Weights of a small mixture-of-experts language model, trained from scratch on English Wikipedia: 52.4M parameters, 5439 steps.
Below are experts of layer 6 (counted from 0) of a mixture-of-experts language model. Rows are named router (the router's row for the expert), gate (a neuron's input weights, with its number), up (a neuron's input weights, with its number), down (a neuron's output weights, with its number) and show model dimensions 192-223. Each number is 128 + 24 x the weight over its row's rms, rounded and kept within 0 to 255. Numbers have three digits each.
After each expert's rows: "comes before" lists some tokens at least twice as common just after its tokens as in all text; "mostly gets" lists some tokens that are sent to it at least half of the time. This comes from a sample of Wikipedia text that the model never trained on. Tokens count by the router's weight.

# expert 23
router:116118150135110194134111119139138109110162139150144072060114131105109179144115144101103071136130
gate0:147154097117146108082142124151142076133151136145112129140155121139123123103167132173144123142161
up0:113141130123099145089176109142114085154154106142086123097146133176100108126156127113115118140111
down0:122116084153132192145119156099106132141149128100109136131112145143079151120106127111163173111104
gate1:158106130158163143108151130172157130113123116119119136141151102171124095181124123140145139097134
up1:154126156110113163079144138158144138121139108104158152101120075163187133172074113129133130104140
down1:132124089162139129126130130135088163112164114131119148137130128121179086142095103121123085089099
gate2:145088107148172170126157115169101149110125146140096128103133111109134123129119153123166072145147
up2:106134138136145122151130190106104099115131105103092087169131159127144105121166156137101163101124
down2:116107138119112111142133137125128129119132150119133153105137146118108140077127097129172159117149
gate3:119127120104126157180120143103124152159103141124136112182104168124142127151127133126133141141143
up3:128142150157129148134094134113188128113097115131149153094134103089127129117124104121130131109131
down3:132149110110116167132190123150134149155131166132147124110084096139094111126155137113130088092079
gate4:114124149150133111104152140128123137157149133129127136076128160154094137102120118103095096140082
up4:124129119105121110124125143124064123124143071112148161119087138098146116133158151155124127110173
down4:124103079131129137103152138154172164120138082175168114130150136153127128128133116124149103123157
gate5:156125124111105144131138109148117115146131170152086108134101170127155217142116140096127139146157
up5:096086119140106118118111133121113110160114144131099174102175155147141187142134133120125061154161
down5:100158131109119094116173135105140140094136179124119124171127117112131137097104110155128170104105
gate6:166159136128136102075119134126161168112107126126117156134117143128065103116126090126109121107177
up6:105137153199161117124089138110127175098129088172102116143141116144078103125147122159113075155152
down6:125164151178154133146142133112103143131125115134140149118115165095123170221154147168132110136152
gate7:118114118108176117134132158103111112099109128168147131144145114106120122095137102137132164140133
up7:107137160135118145093133082126109136107137117128145140143120136135154109172105174147135181130090
down7:133126164112125105113143106110146157134121118166121100095144101133084086109102134112102166085115
gate8:130102168170073135137137140125119106160148183140078111081162091107121134153153142132093138173087
up8:119116147106119125129152106093141141094129123127096103150136086105141154144111141096098143119151
down8:148168123167174143161115081158114172130123112122117148169103182130145112125112162125163092119166
comes before: " ", " —", " —;", " $", " −", " +"
mostly gets: " —;", "°N", "″N", " |", ")},", ";"

# expert 0
router:148138122094132160154129101142173127123130171132123100085116080132118165125101167080094090108101
gate0:133127100150106124051114172138150091160118142113106140151085137085131131130114149139114133134129
up0:090156122094125122157136123161117142069144116134123165113108093172131100140117085101129112142107
down0:152131131151166148145129125162175120138131118140099117156116090100144114126152103096105148138122
gate1:099142076103134122142170110177145169120123080117159162131141134158109126122158150107091101117155
up1:117154159122078160162103115106045116136153184157068151179162098095166106098129142082107129147146
down1:095117132092104141106109098083123076092117217185135146127092103169134110121100119083134110152119
gate2:126141160106125127084177121101170097094140106091115163143138136130183147140085120143143108081147
up2:121143162142115107104172125120125143075079114149162173084122124127120136173107147115126124090134
down2:147095144188111105086150108127103101098152121139136120110119109142081116124104089142102113142093
gate3:148143105141147121114124119117124146121134142105094162110081087122153148125089152130143143173105
up3:170101129121102154086143185162111124142160136109124102150183158121156128116124086145142123116187
down3:105100127161163114114131168125162123147122132148089161190126134116145084144134117150143079175098
gate4:165113145148175099121129116138132101107099139116140105124137134102109110130153100128116138134144
up4:149108152175130131135137125158144112082074123075124077148098104138115098145128106137107135131128
down4:063099155145138112092113083107114127150134166130109090108142092110142148107110141161103134134151
gate5:156144121133091121156139133118144137164155158115111100154146106103147150161154124120110147110099
up5:153162182141158148104143139139107134138107160148151110100120122147126117085118140110129126134121
down5:125124133111113138162148147088129131125107110174138098106112112094127166117095122143107144121147
gate6:144153134093132120113112135111135158105124108159110180123141136170111137172168154119128141156150
up6:158126147148108111112111109129122134120114169161152121103111149158095137171116141160106120191140
down6:161186125130088144158143104148160115101104153152099108147111113120109138108140122132140115093079
gate7:153068113098106125120111143085101139114067177137079133124138148133186150113134108118132123133136
up7:114117174137064103106099169102131120084161138165118110171115153105138141125122128122125101149127
down7:124140130099171110146110137105147152120111142144118102144150094095148095145118073140144116156142
gate8:138127165156139096092149101148159138139119139144096142101167163134122132107111133185135073115122
up8:098116165126141108146144093093175151136110144154115120076136140103113126105125095180128171160106
down8:139102162124097110117098161142130139154137145133109143151129149154109125107119121212149170162136
comes before: " |", " |\n", "0", "%", "–", "1"
mostly gets: " le", " %", " JPL", " MPC", " ±%", " Pts"

# expert 26
router:153134094090151133145139100144137126116165160168143084106113102163120176139110119106098113100094
gate0:108144158113137141097152139166119131088122132133138151067147163121126142101152099132155121099112
up0:111130087095102134113120098156091074139121149145141115153114092168130104125134124098132182132107
down0:117107148125140129114127157150087131164122141144142143144088137185108150096119155110118137177132
gate1:149132085133101099106102152129108132141128115110135175140174150137157123151102113156119117116105
up1:109121154147114147151136142098110131113126119130108145097122143094125098146154115147147124138163
down1:132108155142121110166139174119078132138131117124151140150113086122101116132159139085092077102165
gate2:163135080126099138094122146119146122161164129145136121129137158155158170151128132097090110123135
up2:136092114082124098097098116135141143108164114084107084143145106130132113128125091147132087093136
down2:148128096108100133131120134122120077158119104103136140110145087136085085163097115146151143138131
gate3:159135127157127152106174118125097132148108145114147110101131115164144164145171124182121134150081
up3:155129116129103151121101137124142161117108109142125159155085153135143127145122127133136148079144
down3:148106146108125160109111110135116128099114128123140149082118136101152103139117126073063193145116
gate4:135161114122130146158176122164133108164161128142139116146129129114114102171114110142147153117129
up4:119101152130163084097138128065115115103089136117122136147135107144142142123175164122133137126092
down4:092090140097121110197119120123150188142116149085111103101097162092105140114115135141120125124123
gate5:129122092154141123124134097115143116140136119147203160111103092124144117102124108126118125097118
up5:161136142175156172134145110125150124138108107121163114139155141095109131106143161079179098170171
down5:152147140137138158152123138130107143122172135166113145134146116149120111145083151112101144167135
gate6:085151116125119109133145154110128109139131120124161157117129128177093167163125120094147166112156
up6:098148139144113110133154161134134122125134146154158097116145147141156141149091084148114125122153
down6:156125116134164100156137117110105126151133115102145119106144101153182171108179102097094117135133
gate7:129142129096111102145120146143136092131155121143155127120109146097119105128128106095142146148126
up7:163124167127118105124147135162167065164126115114105124090152155151126122126179105130189099113164
down7:133164102158170116152113103154153136142073118161145138110116108124115137115089144135145000128124
gate8:147163117101143119143106178170193159148109166128134076129089116169125088109164135120169114113092
up8:164086138113140137139173142139178139142100095144137163133082157085092147122160136095128124112138
down8:148115147094161144120143159183158116155125124128193150071153124145078120144116119129144122176132
comes before: ",", " was", " is", ".", " of", "'s"
mostly gets: " d", " there", " forces", " soldiers", " There", " stated"

# expert 3
router:136127090145123117146145093128086147143154127136161128091122095128105116136094134111104068078132
gate0:125126144121125114132136111126123124140121113094110140121147100112119106165118077150163111112151
up0:135186131101131168122098137140123125088156109090143133172154120155130169109139088090130196080154
down0:094147110136106126152116099116137136107130110163130152140094132116077120096094108108135139104159
gate1:136128109136113156119134102120136098154100099139134145149133123170090138122096112155121110120165
up1:163130106171185168117123149113118150116133139143111066123128112138144104127165165112155158115080
down1:083110142072113145116119110145148104138063066113134110158122101119150151118165126148128114124153
gate2:147162133172167097155125161146139143112079121106143162114153121159147129112136157129099084157131
up2:142154119130179169128160118116108119117146143085154155136095122133118136131141129156145139134062
down2:112155126096121182110137100122106175121112177135153127112144143101100137148137126150156162134144
gate3:133147155157122166137122070132129112147146148133116159137132129161106084126098111137147079098163
up3:119123106158120146113116096132110113133113164100129153095161157136108120150141132117121151141168
down3:143139152130109100138182108125100105165145132096149093138105117104111137124110116143120109115130
gate4:150150101124150119110113126096117133102137100102098172114128122137141104168124163090148124142113
up4:142152086112116089073129128093109128100131134125126167088114123143167114172116128144107115136131
down4:148150129123124119090132143117125142141102146126134097058171130135151143078109146140132146109141
gate5:169177133100165128110108148105100155125172133153137159133147139138108112116149120165080128102107
up5:097099144124136145154127118092146095113105103153140161195122148133140097157148131116109143106131
down5:092118146146095144120135154114096123157150140129118136120099100082139134119116099122149130107133
gate6:115136137142099141120122116131100109148137147153134128097102123121094125105116171106086115115128
up6:187107123110121118100095105104097147115118106085106115155144144117127136132151133150165173127102
down6:121137103159121115134131161121153146118146101123149067116150100122153151113160159166176115110137
gate7:137085105152153150130115080098134125133103149163119161115120122140083099163100134117184144157145
up7:111101122114110131132134106138093082128123119118120114147151099157179133122136120118089153112117
down7:133145112118163090156150119090113168165137168152115147153131129127127143090133127144115140108122
gate8:103107108130140116097152126105103144115144113156123128150172147110134094125119113170168113117101
up8:116114128105128123134144109082169146080119134073094166133140097104098145103187115140128138113113
down8:079112129183115110090108124126143103134129095070119179146163130109124147152136081143121152132104
comes before: "-", "|", " ", "°N", " •", " Total"
mostly gets: "|", " under", " |\n", "|---|---|---|---|---|\n", " •", "|---|---|---|\n"

# expert 6
router:149142102117127158143160067136147112160150165114129057095110131130117139150122141112109096099104
gate0:119111162125116124149140114179144141135124109119113109107147108106113131104111098160115103125128
up0:123140128141107153116154121118087108127099144133150078082109099140138125130090140139121082139176
down0:128161114159145095133118122124128141134122151134098143099077130138116136146115104139137102123164
gate1:149095116076122189168117125208141162122129146186093144122094151128152134153143139148148126129102
up1:113147163114112115108144140120126146176149148096134085091115131127106114105097124089124128124149
down1:131149107070162147072106166140129146154122139163108158136116175145131112159131114120106134134086
gate2:162130112117116147117117112131151116128142152145154161165090111100089132135123129172118107107167
up2:178101147175130147121084125150173110125152154112140176115126111142148137124146135166115101147101
down2:163145108150157139098091206082096106139102127134137162084157100128126118141144134147164172131148
gate3:116102179128129118096128134089122130120130107118108142116078109117094072145081140156134098144125
up3:155118082131117151191096150140140139165167111134134098115130128123184153152134082136131166115095
down3:104117150139156150104155144125084134134133055112059139083084164132122119105135141164083146133143
gate4:153137144117128142084119136107171094159149125175136136122170129124140147122153131137161171157146
up4:114111120128106112140104133133111137141149157092128104134088133134133109152100134144123132108127
down4:067160156121145131140104098095180093130122106152122122114150163153126117148099129133144032138130
gate5:134148131146119116139137163104108130133159162091130126136157117112157130122130158158106129129136
up5:137126148125166163131087101178163146154117114139126121132124117145106095126112128084105114112072
down5:143205150112108086102145094148093150114153113137097122140146138113138144129092126118130090132142
gate6:135100147140126133120156141149119160139084169152102116111098123175142108119133139111128155113085
up6:124097137194094126131150124102131129155123065097104126102134125102119143138147122146119135127171
down6:108124126096116129178150139188110076114108145116127093123117123111143155144174146152092136113142
gate7:101131092096183116136128106133112161134152073143134142091117142140154172103110134080115109112175
up7:082115096130135184153077139143139106101139125113144117152096111146162147136127132133110118138153
down7:117136124116123083113142146151132167147152104104151122091122121148129159125132127128135089196123
gate8:145123121125107138147137136112102109138115144167144126137138097114102095080077194111127100146117
up8:137161123134111112138155140142138164130135133145156139121164086139127123177124137098095120122094
down8:145114155159151096116124122125147113101171122122142187147139122133078091101111152138157137128114
comes before: "20", "19", "1", "2", "18", "3"
mostly gets: " ", " (", " £", " (−", "}{", " www"

# expert 18
router:094105131139154144130129067158137085126136131124131103079109127129125160152102159079123094104115
gate0:122115127132124156121107139131099145089119182174158097073160119147123123125126116141141149129147
up0:117149103136138137141095125128123145084146163116101118138168090096155132133116133110135138104080
down0:148102109142127093129128132120171107108126130131150139146144131162126135124168115092105169133068
gate1:161109164108109122150066077110133144153109118132149126093132132140133133161133120144087130146143
up1:120149146110139123106124091134117150141125134175119102139122120134141148162141137141149087134143
down1:167117140081146091140119149152174126176136122136110119176124111125149145132150102151199080133155
gate2:120102102127104079134155098086108094131116118149119117114147177134119130086125127130137179095150
up2:098102133112106129161103135099112191121097143125110179158159112133131122148114119113121107153109
down2:087181153105150113110166123129137118147146119146116118130080145125104132082149082153118205115124
gate3:121161093109154127115082084148123104146127107133116087148140111098120145102115155127102132147125
up3:129110127074138121106102094123165151166155117103105120128135134142102119152129141127121097087092
down3:077155143134144137165118136099110140121149129138123122144115126163130084115173114139126138163134
gate4:152169106115076120168086110143121113139133085118115144145104123151117108128179125159110105141139
up4:119147167100158091112139156149140130114110109122134167161156117121140161116123107125125105123122
down4:133122122142146118165120141112117159099126099113148099129135134138094105129104177113084069118136
gate5:137120124084114139177108146148122116109100135135144107118126190121104168107128131112119140121151
up5:128144143143130135137121084133148130126141141104135071097139128133148159124104116098125137104113
down5:087117149109120137106115153142134130075164106132154138143154097146152114126151122117162140144136
gate6:112131128101130134107106104151094076179134118133121099110095139110128095076152118092140122153163
up6:101131148112100127142143146119083144109141112101131114156110130109115125126078101106163107109115
down6:148122118129137144155105161144113124155160135147158138127150137133191132105120167131120103113166
gate7:122136107143129104126152101169113142151124127148152100146123129163125101169134115152143119137113
up7:131099099126143022124121094092144124139131125105127128126107146163133146110080102132109084102110
down7:135124120135064188136120164146137081104109157139140150115115092148149093132140094119139208154158
gate8:130142093135149135103108152108152108127095139108192104065090129153121127146129161106098124131100
up8:108135114125143113133145154127127134108115140141106091083118177132086131139127114122129133135167
down8:129109129146150161149080138117069126153110140133136119092188129140141146113124114158133142119123
comes before: " the", " ", " a", " October", " his", " July"
mostly gets: " during", " at", " in", "On", " until", "In"

# expert 25
router:125127109098164140161130113127145131146158114181140101066127090151103118143110124099133075132119
gate0:127094132147111105122090133141116117100110091142147093133157106145115096117099101161137095108135
up0:100124148123128135114178117138139148129122072132146137137146116126090149095133167132103138113146
down0:149160135134149105132141081139124150124112108149129115139105149111104147105113113126090086134131
gate1:105141127120139129114141110152109167112082094140164146136134108183100124135120165155149082089127
up1:161111112144082184091132122080122117145130201112122112104133139077109129134144124119135160124162
down1:160101156115129134110145101102164120089134126093102142132124145186127138102123173124126058161119
gate2:143141168130133102149127100117176095131098137124155103096140082082110129131117127140161072109132
up2:115089135116150092127118158094171087100128136150155112138139106141109134108113151138108107115122
down2:123146140138099119145206138134158103139087137100173103085117127120121141130114122069122172137063
gate3:151155147091130126095111084167104124135084145105138133108128132156122134138106139091124130117146
up3:150127136100149109138097133118125097131136154117095138122148109137190143107149158127112139159120
down3:084109119126176133160102115154144102110107155118133119110125129142080119140154099124114179116113
gate4:092072124150108164157161127125166150133134131142118111157134142125125096116161119087177141168130
up4:106090161159109159131155154090133131130117164174117145126135140184130074130135152153174121134113
down4:151113149123120116090135133070128103115139142125154132173140134127129127156134121145138169073093
gate5:114110114134126139130118115136125120110133125095127179097111081120089086127141110079097113116102
up5:066103162113111109147111120116143135123157168092109137149112103116124106151087112112129083145095
down5:106122135136135112099157116127080109062158128129161124136138140101152181147158135119097149145112
gate6:102136129179128142131118134137102118091122144149128145128140156137111125129164118153111063136109
up6:122144119187137124148137130146138136117177081118168111132111111157133124105154102056124169115110
down6:085097093116155114132156143108145130127171146125137145112094113108120132146096124157150143133143
gate7:116151124132125130139147116068126110123089112145107112177135136144115068144137114131126085152154
up7:103144132109148161169111148120120130114144180110153150144129140127105114112129145139120171126113
down7:085131128160148114105145099108138157141107101165101085114120154108165129117111153148145077139149
gate8:080141125152141162180154149119113140112155128107100124122103169147099090133131180116189097163130
up8:137090147122074119076151131166145122126131114117139109083166115099150151149141088121095116114168
down8:155172134098100102126117143157127155116129122092174187090108120127119129124117116118119064145116
comes before: ":", " the", " a", " his", " their", " its"
mostly gets: " of", " among", " Genus", " within", " Coordinates", " Website"

# expert 4
router:095116118085171152153144103116142101102131128155147110087123120168127147146132145131103124110108
gate0:112137131120156077123141113141109120145152153161111109095122102140152112111138158082141121093180
up0:154120126128178134147104122145126125103186143129080129120066153178139122161134117072088109101142
down0:096137121129132125124153126117140130100142052142117144102129095145115092132156079141140128152130
gate1:176108150090102141094096096064137115101123089146127132131130120144128168114080146141139139150147
up1:141135143124168118170114102162152133120110178113110136095124116139117105133164112160155113168093
down1:115093097126134113134112117100096163134131137114139086117159131154157100087090102129116129118089
gate2:171091114134113117079112111165120118109108112196132121132143108130095105149164159136151117147116
up2:121115131110132133153121131133169116134125160151126135146168118091140133131119122157125110127122
down2:144152181119159140107135143118125100147122091146121155137080133125086113192152150129124096118123
gate3:127113142118125097127101115130167121121120131098130110075112135151104178107155150099135112167150
up3:169104121112126123130122116157106129110142125172184112109149121113090178149122084091152156120139
down3:092113113105118144088141146121174104118091110176129091166132146131111125113180111124081154107100
gate4:131126153097128121143100113140124101175125128082123125151102118139117199106069143145161159134141
up4:142130124111154121140161090082113151099124106101115131123089098130184101088066108139181149108109
down4:176122169143086112142126141112123103130106139128165136131098123104114162147077108120159109146154
gate5:117108129146172114132092140163101102153119146113138119083131143159100149114131123139142134122146
up5:160132128122138123081104135116091118132111108125135103201150107159150193105119149118140137090150
down5:074159127120130126143142160138154106133156148123133134146147107105109147127128158154114230136140
gate6:148205150107141129134144151142141109106133133147173150132164112150148106097137124173137078141145
up6:129138046086121110150131125117112144136128112134119127129152150164131139109131152104125177147080
down6:134120120146185104120121109129151125129075163129107134132094135135135123104146071178146059126109
gate7:160123135134156138174095137109187091114109104173097161102083112167145147166197172127141114146130
up7:126117114075138116152133129181139135108091142108107100089103129161156109166149173159138126142136
down7:083134079161129100137136106121100149152129074116136090129118145144107143132131094132116212145102
gate8:106116139096178157108099161128107102112121142126130137142099109143176129130071114124166112112110
up8:133118172148144119141114116092137147112173109110101097144144132137134158143126159106126138143114
down8:129106171131172111112165091112126119130107108095113137103134124134104159124144085147129178129165
comes before: " to", " in", " by", " with", " the", " for"
mostly gets: " used", " moved", " played", " signed", " made", " making"

# expert 21
router:140129115098156137151175124106095134118097103143161111117104101140125131155092148068128111137115
gate0:138175144121111089167108125098145145140148137081157107179136133145133152116133088138114155069110
up0:136132168129151088114104115144145115105132140088107074184127088127142124097115104113116105089151
down0:115137110195093083156119128113168149122096149124148134120134112136128139137170166176121114136082
gate1:170087128103170124103114114148124131144132152105101132083142105135124159097153128159114105080155
up1:111124134126147121064143146121154133123103121118049151130105134125101121080116076132170077127121
down1:105161131139138142152151106117164146156149111114169134121160143114131155119133128137115118095123
gate2:111155121123140136114156126129130114139118135114114160139132097144129126128131142103158148095108
up2:144182117154130140172083124128138121122095121158101116125107135148127094132123124150152141125163
down2:130161091087144079141120104117139150150121130134147143075167128108112107099186146125118088090116
gate3:170092108131165113133141139169128088127114121133109154099148109143116111143127163145098154158172
up3:088140145131103125114141096101082154122122119106120107153127113087069140117097144109150139128138
down3:169125094119145127074149131130113130143101125131156177125145084151104149125173124126133092121158
gate4:144123139105165132161119133155124174153110106113113088101141126176145122088117137134089107161139
up4:113120137130131131127039103111125191110126110155126153106111138160104121209119128145125104089157
down4:125135130132110115096149164115137096141116151124154159117136114109082161091095133094126102094154
gate5:110166112117100120097110099139111129125087119141109104138134114140142156143113092126119124112100
up5:116160149132123136128163182155111103135110132109161095124125162157136149131124106145120125132124
down5:136115167127132083172170123109115120170141090132165157142165146096139138141120089156125124135128
gate6:096122127126103096128144149133117133116117132094107115118129101168156098107107162113104143163140
up6:117130099117094161126089113106141118164089108131151113146100090134125133185119145153098152141172
down6:101101121166116132110117160159126147122130129059166106142112101088106115129129112169138198091161
gate7:145107138126182132164179109096137177136121112148122080124112099130062104095079133133101124126106
up7:101130127138136064175118131141114117106119103138091162132144129166155143137152127130142122139138
down7:117132107118147097122138174139143137094146165115150134134101100149202120153148120119124115098149
gate8:127111142143157146130143147126153133147090127119112140096133122113123157112100109127133073142145
up8:175095160102139151074133138094130100071094136130152120136129104135163118131128141116116136109102
down8:142111136150117125160110128122091146112066111169174156129095113096109160151169156092127148089123
comes before: " a", " the", " be", " to", " not", " an"
mostly gets: " was", " is", " been", " would", " have", " has"

# expert 16
router:117128087142128149143188033135100106103101102133112122112122126152100160181109131095108059122088
gate0:143141124173131110129141131143130156080160145104109141103122113124104120140118156131105103104158
up0:158129123133112093163116125140094116142106136151163140095094166105143137129114135134100184125128
down0:090116084148129112117113107123148133096093177153153127140164138100109147140115133103116104146107
gate1:147136096110156120176138156142120105126165128164114136119105120095121112137111165156139062179154
up1:145147097078108125129094136153140153142124168130117174055123116135122102120096154119130103110140
down1:130163123130092106143125124179154136134138135099137122121129128134115140086127120142109113137141
gate2:138144121126133111130128124171137120114113105095134144110138152128102083153139144108142110149119
up2:140129101145138159144117131132109100146122144111168102130163148072103139145118135163132179117124
down2:146172108107123116095079109140119116132155124123119146174187113146147134113116132159093130112152
gate3:103124076128088152130152154128137140094076148172152110094058148130154066097160135180135150166163
up3:125165134146146127139114099136114107136139107121153088122154165152115150150142077150128091140122
down3:137131128106102110174121138095117129083152154110146123113103098144146106149174119134131122181137
gate4:085152088109155156118152125161129102073116175077143137093167154110153127123136117136170104138113
up4:145082121130130173121115088113084122180095143179161108121113137134130138132102121133105139103080
down4:124161102123156096088110112183104111120110160054103125104126146134160139105159122125108170103147
gate5:129115094140121108134163103083133114106106087113119129151116099141118146070100179101141096130104
up5:095145141178115125150129128088116112120118150102129126118163150088110138128104123122142145114152
down5:129157137181114107152158157151172115143147145142093100075131099137145109171137142121078117112115
gate6:117094119169111167127129109100119145144119155142117115157126123118153113124172175156120128132136
up6:130101129094123091146124131114118124106110091138212134105134151146102132156121119142094157106140
down6:148141113127184113163107068102136112107146151116127120095135115089141121124152091152153106134159
gate7:115133088170123124125147108102091144122102171105148088139112081126083131120110101074167120110125
up7:098146108168122155138126128142144124130155133125135145147145131108120115106102158137128119148115
down7:104152103143087135116163157129144127155143136129165105106103127143148170163135139095093137114145
gate8:119138096137085116136128051156167089123136157128108123104124141100127103108131127134132089113136
up8:119125155133147111133111121128130140152164101126091109127156107168152095108102124129126152155114
down8:118122121168147099089155130170122104125161152106144155154103110125149097131146083185133172121134
comes before: " ", "20", "19", "a", "o", "18"
mostly gets: " September", " April", " January", " December", " July", " October"

# expert 15
router:148140107127149095123151070094110127138135127155170134096132082158137140170099126142136092103134
gate0:130104106098118174141137164125121141116138139113158128128096117119092107141142140156108104119131
up0:138118118118134143106081100099172117130102162154131131140130095144137089137135125122100138084126
down0:123118145093145135105110122143154113146149136133106139124129127101103107150134123139143128173124
gate1:162129123148124150144069118105088102106139128094171136179153175144153132161099143138156097142105
up1:159144144123123142139145134162137131151104150156144131157155091156156133129089095106125106113140
down1:102142118167173102101132109124115148105059109132126135057147127146125111150140135096145165132094
gate2:150125160153151107110113077121166145107134140161172090146157138134127101140164155100167172145121
up2:167107103150149129098123129102182155091087155143140118174158115119120131103123121122151144120126
down2:129135144100092112160075121119066122135147155124153129122100115078138109140106096171129109127163
gate3:144136145158122127104086115150078116140099119131124126155147159089135106090163133121131133124116
up3:154111147119163113119133149134133134133118156139131169131174128153129143138167121073118146168157
down3:158141147127105136163127114134178160135168114097087083144081130125123113136097106125159122116171
gate4:116140138141109104140122148115157139081147120129150173111131136106175137117132094161133153131135
up4:138122087141112126134123140173098111143134144134091143144148086129077133132119103133106087148131
down4:156130109126167084089141137144095098074144119135097132144152110148104118178149094161140148133101
gate5:148136137136124115160170143113134158110094167135129146128172158169140133151152143148082135154131
up5:129156085121100144099153125153114084094129097148153127174151133130125135099146109087099103175104
down5:124150107154116140126128136127127132123115094112135149107139147127170103176120133122117102071113
gate6:151126115167123115122120163111102093126124163120169101097128117119122112186139099131115105110120
up6:127128109121145166113151140148150152148131158117151106111101103107119102116132093151127134154109
down6:161135100144145100107126133138141131131092115161163134123162169141104125116117131159108088148127
gate7:104096113143156141116164157097107164141125178164128072130146136113140105123194139121115148131113
up7:137103125130098100123107075126146125148119136112142114080085142104113121140159133136111124112114
down7:130113133162129129131108157121091129147102108150119118131091134137135151158153150116171141151113
gate8:175107111165122168145154129082118107126110135116127131144145085101123140153135118143135097121139
up8:127141167163170125150108120102142102127122139157146127124124144150123131130110124101125098153172
down8:111084150153095156189149149120155141119069122104111119162158105070135131119132087171104155153117
comes before: ",", "–", ".", "\n", ".\n\n", ")\n"
mostly gets: "19", " century", "20", "–present", " ago", " today"

# expert 12
router:144122135117160114119122127145142152130144189146137103079090130137146159120093136098126082108122
gate0:150128133143118110086141111159074137134138116172154142082121138120105120122132116134144182142134
up0:115120115108113081102188106161153096076112124151106146099082097133090167096150139093107107112152
down0:130134124147133092110157127113110109111169152135130145155131138080120092140152170143138138156168
gate1:153115124149137135129163135144111175160152179150143132147144118168115113117173160135183082100146
up1:143142112157160122126122103096115052135095163117148106075119158146137143106166161153132100131140
down1:092117108105146160117152131133149136118066140141122096125143134120113144095146099149110144119110
gate2:139140130154150083140099140154135129133154166110133147098111122101110138103098160160107143139103
up2:115131137162132111144139129106143158117124134139163165138118167118121168116121139157075146097121
down2:127156108119128129127106133150099096132136139145144102122150149105147145088154148114113166130151
gate3:153127122117155104126126149158118157114152158139125149166181187137129106126143148164118120144161
up3:129142097102099150104159146073115090153109103134157115107103107112112078090099103145114129144133
down3:144144113164148151178114134119147167181105110113108160104138109098144153131147125111107159147113
gate4:131156180133129115155131141122172143146150128092113147127070093133131139110124104105135191170112
up4:112145092129126110122172122138145137138116135134142136142132129136132181095110152087105109171141
down4:107106138187110140103137121128101102111100102114106165155099104143152120148162122104110138150117
gate5:089140136118144128122109195121133118121109106116129123100127139107117163153124088151145162088111
up5:155090125158155151193113095123102151138145154139126146141115124148091112135137099120128110116128
down5:133120118129101128162083163110092112177097098119117128128086124099120106158108162139093133123093
gate6:076127132115137120118125132174102122120171152125137102165146123125139149142154145165109173153106
up6:139151104109165140176134121109133132140129159097153155127136144152127116091131129118130145164132
down6:177109118144146123142107136078108133113169144176100149097093118103157150146100120089129147178129
gate7:148131113093165097122114141172094098194103139156154077130105144113076171138160125148100103158153
up7:127157164088127089122152133131128136110136154141127118102097095118108153137135134133120139120153
down7:141086126117168146130174095147139109131122127153099117136120114139139094134122156072110096142151
gate8:107121134197139134135157202078081126178108126132146160112114136134128121169125128129140102121134
up8:142109170120104117080127137141109111094135127133159122116102156146134120088099147140096100124169
down8:124151116160187133166152159116137117141151159133125097112124096080133107088135121127132162144145
comes before: " |", ".", "–", "0", ",", ";"
mostly gets: "6", "5", "7", "4", "3", " six"